Weights of a small mixture-of-experts language model, trained from scratch on English Wikipedia.
Size: 8 layers, width 192, vocabulary 7255.
Below are experts of layer 5 (counted from 0) of a mixture-of-experts language model. Rows are named router (the router's row for the expert), gate (a neuron's input weights, with its number), up (a neuron's input weights, with its number) and show model dimensions 64-127. Each number is 500 + 40 x the weight over its row's rms, rounded and kept within 0 to 999. Numbers have three digits each.
After each expert's rows: a language model's description of what the expert responds to; "gets" lists some tokens that make up at least twice as much of what it gets as of all text. This comes from a sample of Wikipedia text that the model never trained on. Tokens count by the router's weight.

# expert 5
router:534526446463443516466470531560520495558502466457465469487519508436465427471497472478566492514491534473514448487528529490556513556522485464556457561474487557500551469514457448504499455499497542
gate0:502513512520538519500570478529511486561517534552433527504485462593534527549540519535468517527520465486438519553551538467556509517494509561529483472426473514555540503549515504477513520509540519
up0:560491520521512520506473485580465523531534513479518533498517515499445486473495419591472607504481474477460488509508451578508482528520404478449482525518417591472491483516567569512523475459578484
Main verbs and verb endings taking an object or clause, often after a subject or to, such as sees, provides, confirmed, won.
gets: "ed", " that", " had", " with", "ing", " has"

# expert 20
router:472513523453395511540445523551476502544469526499501486540491552488528489489510467491589453434472488484502539486486528495542560509560512430480592432477531510513458465499472467481482486522445487
gate0:509488496623490540483475491435541474614503456436491505570535535431446587527477511484514515462509511520484490494556500540439597468470514611438555476504519495397472428498488484509573470549476471
up0:487545537512597547472464407508509446599494516522479454560481584473514493495466563509542563474498538575518525464559450469525531473499519506401529537514467535438495473504506412519547532510497482
Inner syllables of foreign names and words, often in tables, plus some odd punctuation, such as Dr-am-an, Yuw-on-o, it-al-ics.
gets: "am", "1", "ak", "an", "on", "in"

# expert 13
router:524508422447430570523502462565552516472469489452529494499485505479487448500473498508457446521451480500505524534508473501518565481527493481532492530467469506469503529494462504454496518530460520
gate0:449511476453487514506482490503522523425503516477506460470424500478522518517524541492448466500455425573527477396598508530500543498515456508480523484451470506457517444508496530486500509529501442
up0:575453449497483496529517456543431542446491471511421458510583448381444463451493499550490521499511485520519500496485538470482436474505508427494483485469567508507480548507512478482467496541461463
The words of, in, a comma or from introducing a place name, e.g. "Legislative Assembly of Alberta", "in Argyll", "Denver, Colorado".
gets: " of", " in", ":", ",", " from", " New"

# expert 62
router:488441440501445533517467441584512481493453479467428517564511479423526447503487520480481440507465555490564459518473523472531549563483510399518465499448434508494526479528483505471472467495445536
gate0:479523464511563491543532454497526541480448546487460560556517484552470529505527520494483528525512523510514473507418547490593557506550494469495493475446551490455489484477574500444475486510570485
up0:483505383500511484540459532466584556506483529463572487483506507539432479498457515484556483492562460486522521487464394485505477509515541491445520489537489475434499552467560536487524476508490506
Prepositions following verbs or participles, such as known as, relies on, served in, work on, including.
gets: " in", " as", " on", " of", " with", " into"

# expert 15
router:550470466508412536500441505528487481536518485467469536478499496466542486461491531501475415461525493447519520505510443482487551527569504432485508475483434516474473525524491449528503485486436528
gate0:578518483557507478454512471438539526525535495520467500460484526503461554430443539508491541519511539514479477529436495473517464427498457499467500501493534450461492456545496463527583581475492525
up0:462546511424546501537488496547489450526450627545450413468519493526481516503522556547480523514495462519544486453433544504492491423523469487516528560458486458553515534470524431596394498526436499
Digits, dashes and pipes in dates, scores and numbered lists, plus the following in entrant lists: 5-3, 7 September, (12 Q).
gets: " (", "–", " |", "4", "3", "2"

# expert 0
router:533468422480519507463472458576543510507491399510512577469541488420477522486468519483633535495460530498466531508493513482543513502541483467541485509545439516460527490541518419517436464497501488
gate0:510499519485522558489487522537450453458489488470494518507464458465509514547425544565458450429509554504569509519430477520509503502452539427494472505549407622506465496461425608487447473495528547
up0:485512531520467503476501516532456468466518464524461537541450511482471489505457569562433507420546513486537478478508451577536508533433533457505481492566451576527513490509443608435463511553446546
Past-tense and participle verbs of life events after he/was/also, often word-final pieces, such as worked, graduated, moved, born, known, immigrated.
gets: "ed", " known", "ing", "ated", " well", " served"

# expert 41
router:513501397487462532563461477575486487532474497426471501543497473474488472486448503458485520503485523495516447476501502455514580505533558477500572438519482522500568482433458496499491478511451505
gate0:557459450439442438392419476561495498509437491465507494537475509446507519479467451488439504482540496493473596525487510581510515478554487514465504515479572415515489555506516450516506522525506466
up0:546465468445456502458494470499469602477561498489537559556544539540475508454476511467443548519447501513509503420535558521497476484532492537467429464495604485519483483467555516427526506563442543
The second line break of a blank line between paragraphs, usually before a new section heading or a sentence starting On, In, The.
gets: "\n", " Un", "Un", "eption"

# expert 51
router:539451391510410559475433575529590454577471483474474508500487461500525430481533470509522478493498479488509472549526483456456535540490498454523550498474434557508479536560478449525445505437464499
gate0:499466508501378561532425474502473508524469464423524530437462515511523457517522529460451441441509474490552569537491466428538547503455480557514498521497353565444539513442536481479499480510469548
up0:483518493454543387524519462525532503445550552537514565478512505483432482493527473529549513575493591483475450492533547523461537443539511498537468460528583466511515470562453531499495560452500517
Superlative and ordering words or endings: largest, highest, last, first, best, recent, and est pieces inside words like milestone.
gets: "est", " first", "ent", " no", " largest", " last"

# expert 52
router:484484489474478543546488476509560532543480506507496463505475474421485497502512544516597559545436504557532469514508544485534563570499485456476548493524484537474513450497543504568564445500438475
gate0:556499509455510500505497508508522489509488544589517481511567425531525513497514527445537492454522459501550528565528492517398486496567577417551542449552519582481460452502556563529522437520428531
up0:478458454561541463464490552459485534500532514459531492508439568460524494529484473506453454502421497527517503440521453486457522525539446458468479538467555476594452466505465419451519487498528395
Line breaks ending infobox or list fields, plus scattered mid-word pieces like Esbjerg, vice, mid-, probability.
gets: "\n", " M", "ip", "ice", "aged", "re"

# expert 36
router:453485369482435529492427477578488505552457467448496519492533501461457456461462519441536515485507485520493504554510471455510590564499530470489522480492413559511505493517474529464523504540456502
gate0:436445535569461454533447445476504559501508486510488559473473420501552485459575494490533553467490471509483520498481483455492601520539469535522449504528589431526510490586511485443415501482548544
up0:483472508500490515512479479458517487523548487393515544552522540472546519489546483465546580486491492502530568448481513453460516509484526561489532498503508479514483520524466517364464474520490509
Ordinary words inside quotations and first-person speech or critical reviews, such as you, think, know, appreciate, but.
gets: " \"", " a", " is", " that", " you", " I"